Weights of a small mixture-of-experts language model, trained from scratch on English Wikipedia.
Size: 8 layers, width 192, vocabulary 4096, 24.9M parameters.
Experts: 256 experts in each of 7 layers, 8 picks a token, a shared expert of 64 neurons.
Below are experts of layer 4 (counted from 0) of a mixture-of-experts language model. Rows are named router (the router's row for the expert) and show model dimensions 96-191. Each number is 128 + 24 x the weight over its row's rms, rounded and kept within 0 to 255. Numbers have three digits each.
After each expert's rows: a language model's description of what the expert responds to; "gets" lists some tokens that make up at least twice as much of what it gets as of all text. This comes from a sample of Wikipedia text that the model never trained on. Tokens count by the router's weight.

# expert 29
router:097087134133117145100102129113154152114132148115128118152107152129158144143138161136129100150135162142155112119122160132115079215135148099146148122137131107124146104093135156171122109131122150125113107136131126123110156138110101136097100107137136113096096159096117142155124119108115143106
Function words joining phrases in running prose, such as and, of, in, to, with, during, usually before the or a.
gets: " and", " of", " in", " to", " on", " for"

# expert 40
router:169126109134109101114179116139168121135117121120097139158152139112140108155145168140083097110084128154122102113101119145161105161114109119143156161122168153123143099111141139163142127157180086118148124142094106148129137124135127125105116116143108092153091146135104111149128182138117131129
The piece ew in New or new, ordinal endings like th, irst, enth, and digits inside dates and years such as 1855, 1777.
gets: "8", "5", "2", "th", "ew", "el"

# expert 42
router:101143144139129126110142131075188153142087129113143109162114150125119123136145153106137127140097152145095164121086130136119108151157134094178141135117122137157124099144117160143106130168129150150101172148123135121131147101140067134110088151139170123142078128126114115117130090113163150093
Pieces like or, it, ac, id inside words, plus role nouns like author, director, and football positions MF, DF, e.g. cred-it, Hon-or.
gets: "or", "it", "ac", "ap", "ion", " author"

# expert 60
router:125066090164095142104123134120140126134107127080168162134108126117138127158183111111106076144128137118134100078130143097148119131146178138152136127130141169117164164146159135148125089124128123169137124168133141078134171137124137164098129142141140111115074119118156093191117125093151147117
Opening quotation marks before song titles and tokens in discography, chart and album listings, e.g. "Beyond Reality", "Album Chart", label names.
gets: " \"", " (", "\n", "|", ":", " '"

# expert 46
router:116089122120137124108127112112192137142115153118151174158135161109135155104147157148142119157122132079166129110125153115115115148122142125149117117130130176152120113150176141142131116126086076143134104160105134104140154125153129158152096153115125103129093140104133139157133104146145174127
Word-initial clusters gr, gl, bl, pl, fl, kn in building and people descriptions, e.g. glued, grade, Blaney, plus list-item dashes.
gets: "-", " The", " gr", " a", "The", " Gr"

# expert 20
router:129135142125148111107151117105155114166106124079135113173127121085171101157154150123092135119138126154111127090106112091121130163117137132138130119076154152140125130144152150156129099122167160102147144148138101164102139144136114119078120118149171126138089140152166146160114134137128162170
The second piece of a proper name right after an initial capital letter, such as K-az-begi, H-ered-itary, S-eat-tle, and Myrtle A-venue.
gets: "ay", "ing", "ly", "ight", "ers", "S"

# expert 2
router:075119082129119146128134090121151144152130158121125197155120116102126142171121137147159105138116142126159130133093147136141093162145146099162114145126127133117141094113175153147108130139128124143143123145125106117140140159131158102131109135152157122088116146141129135140137122117114160122
Endings like -est and -am inside words (interest, bequest, tournaments), plus list introducers such as, including, known, named, and sentence-final periods.
gets: "est", "am", "ch", " such", " including", " known"

# expert 30
router:105118146168119104070173108105182171110136122095130124125108118116131125141136149119123145155086161110121147068086119148111125157105147126139126151108148097141156150153144106148150141120084120143165093143117159124132145135170093171078112150134115104122111118178151130141147098128146140090
Final pieces of words after a consonant start, such as ow, ion, ure, or, ory, ation, e.g. wind-ow, I-ow-a, consolid-ation.
gets: "or", "ion", "ow", "ure", "ation", "ory"

# expert 16
router:118076131134099116096106115124184127144147161111121120133135104117156090153180124123136166173101131155108145090143105125134143133125139112135141147155118102140135178131089168144103127114143151184095109120131130142087135137131116102090093127147175115132096147149157169129119141129135133169
Capital letters and letter pairs inside acronyms and all-caps names, e.g. AARP, TRACS, NEOWISE, WCT.
gets: "C", "E", "P", "S", "A", "O"

# expert 38
router:102117141129105120110113147096164124151092127102121118151127117083154127145173135154107134125129136126098131124065172117169122201114154139163149165139126114151138126131188148162132113159121122124110084181091139119135148147162143135117130106169174070100084140127145136180126130140132100141
Pipe separators and markdown divider rows in tables, plus semicolons and slashes separating entries in stat lists and filmographies.
gets: " |", ";", " /", " —;", " =", "|---|---|---|---|"

# expert 32
router:119097152159137132082132126109171146167156152125139145141133102139146136176152103109131146157116148138120131155102123108106124192133155133157126129127152133111116100126143172156117109095148140181149093111126126129088126144159125108088097130156160103115113168093148156124136134121143136123
Commas, and, or, ampersands and semicolons that join clauses or list items in prose, such as New York and worked.
gets: ",", " and", ";", " or", " &", "),"

# expert 59
router:114119129102118150152118145111185160131136158134117112123125141119130123122156145095080140111144158120105142148113106125126128146148119090145152128080140139146141141091158151136117077114122130145103170156082111165109145175103118087118096161137130101140106166158121166139117140106143138140
Middle pieces ending in t or with ct or pt, such as locom-ot-ive, ann-ot-ation, insp-ect-ions, Euros-cept-icism, O-pt-ica.
gets: "ot", "if", "act", "ac", "ect", "us"

# expert 15
router:108109155100150132131164121110172135168129160135103116146112123118142125118155177123147137141135178104171106117096164095130138148125114080177119127125137102139158159136122130177095150137124179093130130200115134106108146110148128124075082163132153086108114128136100158173138099109161122160
Word-internal pieces following an initial consonant, such as ort in short, ank in thank or Lanka, ock in locked, plus the word to.
gets: " to", "ast", "ant", "ank", "ort", "ost"

# expert 10
router:117095147103159116129148125127149124181106108131143132156061133135143151124172131147102141140125126164125112146120144130142133171155131121133096127111115156134108104105126118163125135148122152130142104177092079120145138098138108142118127119133134126096143112145120101144155135119129140126
Birth and death lines and body measurements in infoboxes and tables, e.g. born, age after a birth date, ft, kg, digits.
gets: "1", "2", " ", "9", "0", "8"

# expert 51
router:100068132143124146115155135109143161117151172109142168203100144127141108115134146126093161176117171098140119104151158106112105182114158106119140106122131135128144117100152183149132131133140121100137125161136113116084162142130145140112120097144137115096130144110133149197145166078106143125
Words starting a sentence or clause in narrative prose, such as The, In, After, However, Each, plus number words like two, three.
gets: " The", ",", " the", " In", "In", "The"

# expert 17
router:131128134165094146145158132101157146146095143138128154146104139095158130124171153150169102168136159155173133115103161130099099137137170132161098127113123117119124121130116157167110109140123137128106087128125141114146145113117099096134128184141114079130111166169106146164114142112147170157
Single consonant letters split off inside rare words and names, often after A or a prefix: A-b-sar, lands-c-ape, over-l-ooking.
gets: "b", "r", "l", "n", "m", "c"

# expert 47
router:144123111131117134123160124090156145158122104123150120135142117133160116123153144131127156166132106130121152130139132134127084141099128124133124127137120147086161137148169109146160094147133114155082119131123107110107154164152121145105123159107164110130074156107085104152158153113112125152
Inner word pieces starting with i or g, such as intell-ig-ence, En-ig-ma, av-id, U-g-andan, relinqu-ish, poss-ible.
gets: "ig", "g", "id", "m", "u", "at"

# expert 4
router:143082121141124132123137129118182140154109181138152135188112135080126101154180141114101133140117101107113099126119137094173132144115119106145133157114140114141133153102134134156141107136129144159118123148119144128111159124156110125099097157114145097126090146165138119171135112137126146138
Digits and spaces in tables, scores and coordinates, plus name or word starts after headings, e.g. Posner, Rebellion, ridges.
gets: " ", "2", "9", "1", "8", "==="

# expert 62
router:089130108117143096105133106115157152161103160164137155147125133109149106159148126119127123178116114153120115130135144128115070178142123144127109140106162162143144146083125170153129130127139109136127111147098109150093126136173136113095111126129139108125101148126127151137127167106163150151
Single digits inside years, dates and numbers after other digits, such as 1644, 1938, 2022, and the word century.
gets: "9", "0", "8", "6", "1", "7"

# expert 3
router:125092155150133129111117132115159135148123138130133180213101123079109103164128110142122122124155147095075109083132128093144102154131144119124113178124120091111160138094171130158119133136137086150152103112142129133130150120123102125088117093147143110124123142157102109133133132158130144147
Compass words and place-name pieces like New, South, County, National, States, -ast in northeast, -ton, -ford, plus MPC · JPL separators.
gets: "ast", " New", "land", " South", " North", " States"

# expert 33
router:159108108111125110156177174091161152148125108096159129163122160101144108113170149168163168123150108149122099139082147133154128150094110116137136144127117125121120152137145100152134138115119117123110069127116100107148160145138114149120144114138114087073111168119159127149152118146146109138
Table cells and header words in sports and election results, such as Poll, Apps, Votes, Rank, round, results, and pipes after Total.
gets: "v", " |", " p", " t", " P", " r"

# expert 55
router:119080111120120142089133134137166142184088150112086149192149104092129142138132121114123123154130111113086122144139118111163112171169154130151102181130118138125198123136140136168112151153130148154084101160115138133099137120143113134079092086156129118103111185155157111114118097126142176111
Capitalized name words in organization, country and league titles, mostly sports, e.g. National, American, World, Premier League, University.
gets: " National", " American", " United", "ian", " World", " State"

# expert 24
router:108073114108141098115165114093153123145112125121124154189092143123148131124127138142132114138122087110111124103116143136122109183144147153149114130094144135128132116107138138158146123148146115120099123136095100157127159143158164123097113133164134133134135137141158134187116121113111166080
"the" and noun-phrase modifiers after prepositions, e.g. first, two, most, only, few, same, new, other.
gets: " the", " first", " his", " two", " one", " second"

# expert 11
router:134135122145116096131108130141177132148106134111091088121078133114146130164160113143101123122111133113113105120089116123087147162126135148131117137148120142116136123130131148150110151117119127180102104167094094095118177166141108141111116162115112085142118119135159161151137162144117123125
Middle syllables of Latinate words, often after an initial c or p, such as cur-ric-ulum, vert-ical, ven-ture, spec-ific.
gets: "ip", "ric", "ed", "ical", "ient", "ec"

# expert 22
router:122111124124127118163134131104136130146085117154146164165088162097128120119142162144108114136170160122128123145090190073144141131154113153153120097157115125120151095152147147151085146132132116127087117152117137118153134170162165134129105146101108103133089142118116094168127157141139184132
Word-initial consonant pieces like cl, j, l, st, gr after a space or prefix, plus spaces before numbers in population or election tables.
gets: " ", " l", "st", "j", "1", " r"

# expert 0
router:131123129142116122083128127114156141151135124096141131158108129118145086125141114141153141106110132101098130126101126128167094174129096100129097181140113134132162123093172126152122128133136121156113098174116142129163175093122118156136122105128135125096098135152120150147133112141148167154
Colons, dashes, line breaks and digits in infobox-style lists of sports careers and biographies, e.g. "Stance:", "1984–1996:", "- 1982".
gets: ":", "-", "\n", " (", "|", " /"

# expert 54
router:129086122141128115133117136103182130157113163120150142181114143083129117142179152103115130144132111106123112125131114100167133140124119088163115146111150115139150143129129132162128093119099154157109122165107139128099171124156122129115089145114154087124086141156137121168136146144122164133
Year and score digits in tables and results, plus word starts like pro, intro, syn, e.g. "18-7-7", "pro-government", "Bovine Pro-ducts".
gets: "9", "\n", " Pro", " ", " by", " in"

# expert 9
router:151138093138134120124125158114160139144131129143111131149114139080158091132179090127098086140123134098085130126127175104175148133106136112111139106143123159121154105115120128151115172131142139146111096143108121103111178154117109128121096132138183101104095141159085131131078158145138139095
Word-internal pieces after an initial consonant, like em in Teemu or foreman, x in Expenditures, ons, enn, ax, plus percent signs.
gets: "em", "x", "ol", "im", "ons", "enn"

# expert 31
router:089094113099098113134153156164173172115130133095133089177134110129120131127187125121113112147142129123079036134075111112114143142138130121144136140127134105121147106156119098160115091128146163132128100146089152113124148119156136129127124139138188098118100193139131112150160085104164150174
Word-piece tokens "al", "re", "S" and res/Res inside words, e.g. acre, portrayal, Royal, Scalia, arrangements, research, Greco-Roman.
gets: "al", "re", "S", "res", "R", "s"

# expert 49
router:116119125119157105137136161138162151154121111140109141152107112108163154136130112091134140167088108125134125127077133118114115144109110127133124128124153113176175155120142132164083101163138101149132113121125140143131176149152100145117126115161138099105100145128129097145147116145137167130
Colons, pipes, dashes and line breaks in infoboxes, taxoboxes and tables, e.g. Genres:, Suborder:, MPC · JPL, row-starting |.
gets: ":", "|", "-", "\n", "=", " was"

# expert 44
router:133098122146112146092109159111150133135109149122087102162107140124137138146126136131118114125131131127102142134127105104149150153152109141141169133166159082108130196101109168171116109099161146110136118141111135142158162099135146142110109144118109096127097119097122106163153109097143152097
Opening or second pieces of words after c, p, v (v-ice, C-omp, dep-endence, Con-crete), and the pronouns he and she.
gets: "he", "er", " dep", " he", " co", " Co"

# expert 39
router:104113115095120122122117153102146152184095155135108128165080140108133132150146097107100142145163130108137152118085135104154120188141125122152114175090143140154120125104145147164140096140147149118104123155081108137091150147119096160127127148135154097099099159100136137171130168141138113111
Pipe separators between table cells, especially after dates, names or the · in minor-planet discovery tables, also semicolons.
gets: " |", ";", " MPC", " dest"

# expert 18
router:162065159110111100139114120090177111151124161124141123172073129109147146151180186112092128115174134097122099128145163127152144118110153084137090136100126141111157103138157144143121087155109132112106135141139100111132178110107116140106096131100156110136092145152119108196128111117131134117
Capital-letter first pieces of proper names, mostly in table cells after a pipe, e.g. Old Tower, Long-ueuil, asteroid codes like 2001 Y-R.
gets: " P", " S", " M", " T", " B", " H"

# expert 53
router:148125128131121140143089158134144126149140133142122159172132099052135123147164110119140107151134137133115129099117169129159099139130132125145122186114123155160139129134171106164116107128174144119133105139101152136102172104138089099097098093120140102123112148136115126166130131153140125148
Capital initials, mostly M, plus R and B, at word starts, and the piece ather in rather than, as in M-any, R-ome.
gets: " M", " R", "M", " m", "ather", " K"

# expert 56
router:068076130115117131137164150119142172147158134122103160149145137094148142121134120105153155134162128092118127088124164117106125156136199156121175135117148111085142163135106162161105100090134145138124080169110124112125161121106095128071131126126173113131102146145160149140131138091114136114
Apostrophes in possessives and contractions (Women's, couldn't), to, over, through, under, along, and middle pieces like Rena-iss-ance, Reconna-iss-ance.
gets: "'", " to", "ong", "iss", "ond", "ind"

# expert 7
router:125135153167100129117144088120148152160115111140147159182107110088145137159161168120111098119127163130084129119125116129101157166170149129157110120127090131119110136141097129149151166151136152169095116167072133121112153123138097129096093133139138126126084129118150100176110174109122118115
Period tokens, both sentence-final and inside abbreviations, decimals, URLs and list numbers, e.g. U.S., c. 1890, www., 1.80.
gets: ".", ").", " .", ".,", " #", " its"

# expert 34
router:123112084154125101092159131128153142163076131129106154144140125115094128179156118142136141124154173153134153096111188123131134131136147095124090138120128141077149135132132156159124087126160121130122143132118170119163141095123072146133141133102137098084097160146141128150143125142142179122
Single letters and short pieces in the middle of words, e.g. downhill, short-lived, highlights, plus digits in coordinate and measurement tables.
gets: "h", "s", "m", " (", ".", "l"

# expert 8
router:117108133141128132131094119117179164151180170139114171172121140112163143122150134103152120157075117148139135126080119128136142164107114106141103120100133097145147121136157142165139114103098136141093084153103127122040146152173156130135122126127160096078108156169118150146132141097149176149
Middle pieces of words and names after a capital or short stem, such as byp-ass, D-all-as, Categ-ory, proble-m, and the words class and Mount.
gets: "m", "um", "ass", "all", "om", "am"

# expert 48
router:145147165095116099105145099120182126157110129111142110146094116101192108143172122131110070168147130088148139140093119124154132167122171155134116110098104139168155120109118136147141116147153168150146076194138095147131143128155120151101093131130141107138105134116110107142133100147121153126
Short pieces like ri, en, e, le, ine inside names and foreign words, e.g. A-ri-elle, F-ri-edmann, oxy-gen, D-ie.
gets: "en", "e", "ri", "le", "ie", "ia"

# expert 13
router:114134093127103135090141152156180133141109111101114135138119115106138080150180142164100108134133125125117086119116115122120110160126121128150151145121182178139140141164143126162130096108134135120136104115087149103097152108107107141097110148114132076104076183139099147159149130114155162151
Short mid-word pieces with l or r plus a vowel (le, re, ro, ol, el), e.g. Frog, Retro, multiple, supreme, LaFleur.
gets: "le", "re", "ol", "ro", "al", "el"

# expert 28
router:120077124132122124116141115109175132145116161106141138180113133088144118167158151114123142144119112122101099096109125103170124142110125108150115154117123132142141129121127137175131100131139149149094124151111145142108162125149097119100079149119161094116099146155139124170125130145129151139
The word End in titles and West End, words like Hall, half, Award, May, plus year digits and line breaks in tables.
gets: "1", "\n", " ", "3", "9", " in"

# expert 21
router:068094090142125155124112100117167127171115148147148132207130125093152141126169102122115132148127090097124106165112147124113130153146115093156102133129115126120181133116116118153143107136128135159133091138142135125113154106137110123090103150126128096082125146144118115170148126117113138135
Line-initial list dashes in infobox-style lists (History, First air date), table pipes at line start, and hyphens inside compounds like three-dimensional.
gets: "-", "|", "=", " Succeeded", " ext", "‑"

# expert 36
router:120100094170130132119147094151152150175113126084097128151162111088134135140154117113138165143077137107106154153117107106173120152144093124131160130112114146146135121124134131149113146123108127174061141158133130163128140119119101137120111117147136102101106148144109121115121130135154172084
Words for law, universities, professors and parties, and separators in biography or election tables, e.g. profess-or, School of Law, Democratic.
gets: " ", "–", ":", " (", " University", ")"

# expert 1
router:095109148103073133132142115122161134173157151137158144174109143118171108116138113121093132126143121117132151138107122101140106170074114092140122131096087125145168164126120138140129142109124161140107099144122090156148140112138161123077096088137149114097100153142147134185114128141140163139
Single digits inside decimals and numbers in coordinates, sports statistics tables and race times, e.g. 40.7, 19.6, 3:38.66.
gets: "0", "2", "\n", "3", "1", "5"

# expert 43
router:120124088162096107129111101114173169126123118119109121147163110113111140181142145144164114157096104089089160149076121135138079177192143130127117142134123110165153106122154138157132113135121145134103117138108149145126150128170149103149101098127139109112108137120114107117156101124150144109
Suffixes and nouns for professions, fields and institutions, e.g. composer, architect, politician, academic, controversialist, communication, plus "of".
gets: " of", "er", "al", "ation", "ist", "ic"

# expert 50
router:129075129142119123123133126142152153177131144109140153137106111103109144152145116137148107165148156149147139105120127109131108230127138157160130130104137139143138133078133126155118126183098171112120090146128106138104179090143122162094136107165147103085114164092128160143111132130101145112
Verbs, prepositions, articles and possessives in narrative about people's actions, such as finishing, took, joined, to, with, his, the.
gets: " to", " with", "ing", " the", "ed", " for"

# expert 35
router:129122125072133129147153140111182132129080123137163193146133152070115111157177121124152113155139125130124140160145132101116071140136160108133143133108144179129131148115112098159142089129162117190120103154094095110114149115161134147138116099093110125073089157086106115141133140113115143114
Short opening pieces of lowercase words after the or a, such as occ in occasion or occurred, p, c, m, par.
gets: " p", " c", "e", " m", " o", " b"

# expert 58
router:102116120128101099096130144101161136137129116142163133164105146123182101143117115106102117094153163118081143161112150122147081129108151083147117170119095149136127128127154128147143100106172120171152134128110131141142121139112139136108130104110132147095084114127137142198169139146130143144
Line breaks, bullets, and fields in place infoboxes, such as Coordinates, Location, time zone names like Central and Eastern.
gets: "\n", "-", ":", " in", "′", "N"

# expert 5
router:138101101140134143103096120124183113150130131112145156179141141100119105148127113108119155167125093119081137147153119129138150180152146142127126156151114147121185140125173180161146133162130115129118112152116122115089131113150100107105096114140120122113127144101159139131128106128125162168
Word endings and whole words naming nationalities and places, such as Can-adian, Eng-lish, Swed-ish, American, British, Island.
gets: "ian", "ic", " American", "ish", "ine", " British"

# expert 25
router:138137128125124143122114136095184134134097133132095108127089097105150109133136169129118144110191107157089127150112166117136111149149124150135134149117136119119150164120168145148146154160152130107133152114119119143130161147132123109131108147124137088104105190101099095132134153094127144154
Mid-word pieces, mostly "in", after prefixes or initial letters, e.g. Princess, editor-in-chief, voluntary, extension, custom, Ninotsminda.
gets: "in", "o", "ect", "un", "pt", "ens"

# expert 57
router:115132109150125131123141110115156171188114131121160146149142148124103091168137147083121167147081107133102128118123128081130125188137111123141105121108160143124142141116135134150112131095145107137127105143117162152112133145159118138106121093123139109128124181140108131139111150114150150145
Single digits within years, ISBNs, gene IDs, archive timestamps and census figures, e.g. the last digit of 2004 or 1960.
gets: "0", "1", "2", "7", "5", "8"

# expert 52
router:132126141131118121148113134101169124126151120092135149172120117118131117134175151144136105179141116103133137147101126115181137162160155141147129099113178124122138103134089187157159133154116148134119086140129100119105138085147107094090119106115153092120124115087114114151132157085151178156
The word by after Preceded, Succeeded, named or bypass, plus family words like married, wife, son, and name pieces in tables.
gets: " by", "p", "er", ":", "m", "w"

# expert 37
router:152112121137129135088137170154151118150117112126129134171130107116109111154168087141111167162122103125117106078076193105146138153115134120144109139106130132090203144126170152145122097134116115131120151165138109116135135141111108146118057144141129072112104170155163152144134153104156134133
Mid-word pieces beginning with a vowel after an initial consonant, e.g. foreign, wildfire, spent, Tundra, university, southwest.
gets: "at", "ign", "it", "ivers", "ire", "ast"

# expert 6
router:146116118117103167136097101098173144158125118127127121165149103121115105155160107155136115153162096112065158183113142121141135165157139111129144119108126168146128158146127133139148101153138126147134144125117123127118154105154093130120111110165123111171064161104108159137120117135146128156
Word-internal pieces like ic, ac, ific, ival, ative, and starts like conc, cons, e.g. Olymp-ic, eff-ic-iently, r-ival, Scient-ific.
gets: "ic", "ac", "ative", "it", "ific", "oc"

# expert 14
router:138100106132125140099152113104206162131099145096115140138091117082134101195145149143093112138156099150088139112133142071129163145106169117147135110157134135153131097130150121136166103142142123155157125133102097115117161117105150144082132138095111130106087143132074117152113168131134101100
Short pieces following a capital in titles, headings and table cells (T-ru-th, R-ep-ublican, Smart B-uc-urești), plus French de and lone spaces in tables.
gets: "e", "es", " de", "ec", " Be", "au"

# expert 63
router:118081152151109180140131100113152154139129179139122150159115091130103115144186137102128115156128167140124112118109185088132106178126148100149113142103152122099136115058111164163134102146149116121088125143123151120101130137108139163112087140148149056092110132100099131144096140098113127137
Function words around speech and reasoning, like as, that, because, said, thought, and commas after said or However.
gets: " as", " that", ",", " the", " to", " for"

# expert 45
router:131117132121115099123132123131195144111120161143144128118075143125134114182160113153127131152107105113080138132092173084104129150121131146137141124140110088165155168103114158148158119125089128147119124181091107085136154090172131115127099130128130099104101131115123144146127131134122118173
Mid-word syllable fragments in names and common words, like op in Hislop or drop, ap in chapter, ip in Phillips, enc in stencil.
gets: "op", "ip", "oc", "ap", "ec", "ag"

# expert 26
router:146111146148144114131101132109149128098116155147127116138108119117140111165159123076146116140106153113078153140098111099145162143128113158134141143108138097101136139144122185146160142131151158153135094140086134132130163144176113124126126153105132073117111123118117142107115136152166174120
Stems of learned and scientific words after the, of, and, such as bi-oc-hemistry, Met-rop-olitan, phys-ics, soc-io, and subscript/superscript markup.
gets: " ", "oc", " r", "rop", " res", "_{"

# expert 27
router:112093144115114128137143102116140168186106155155133155160075143113130140161125153097112149132113114122154150118099107095169130169090115082118082125124114100137179150110137164152099143141130114121114074131136150151117151114159122135105107096146183092122114150133138165194103093125111151145
Individual digits in the middle or end of multi-digit figures such as money amounts, coordinates, populations and times in tables, plus million.
gets: "0", "3", "5", "4", "7", "6"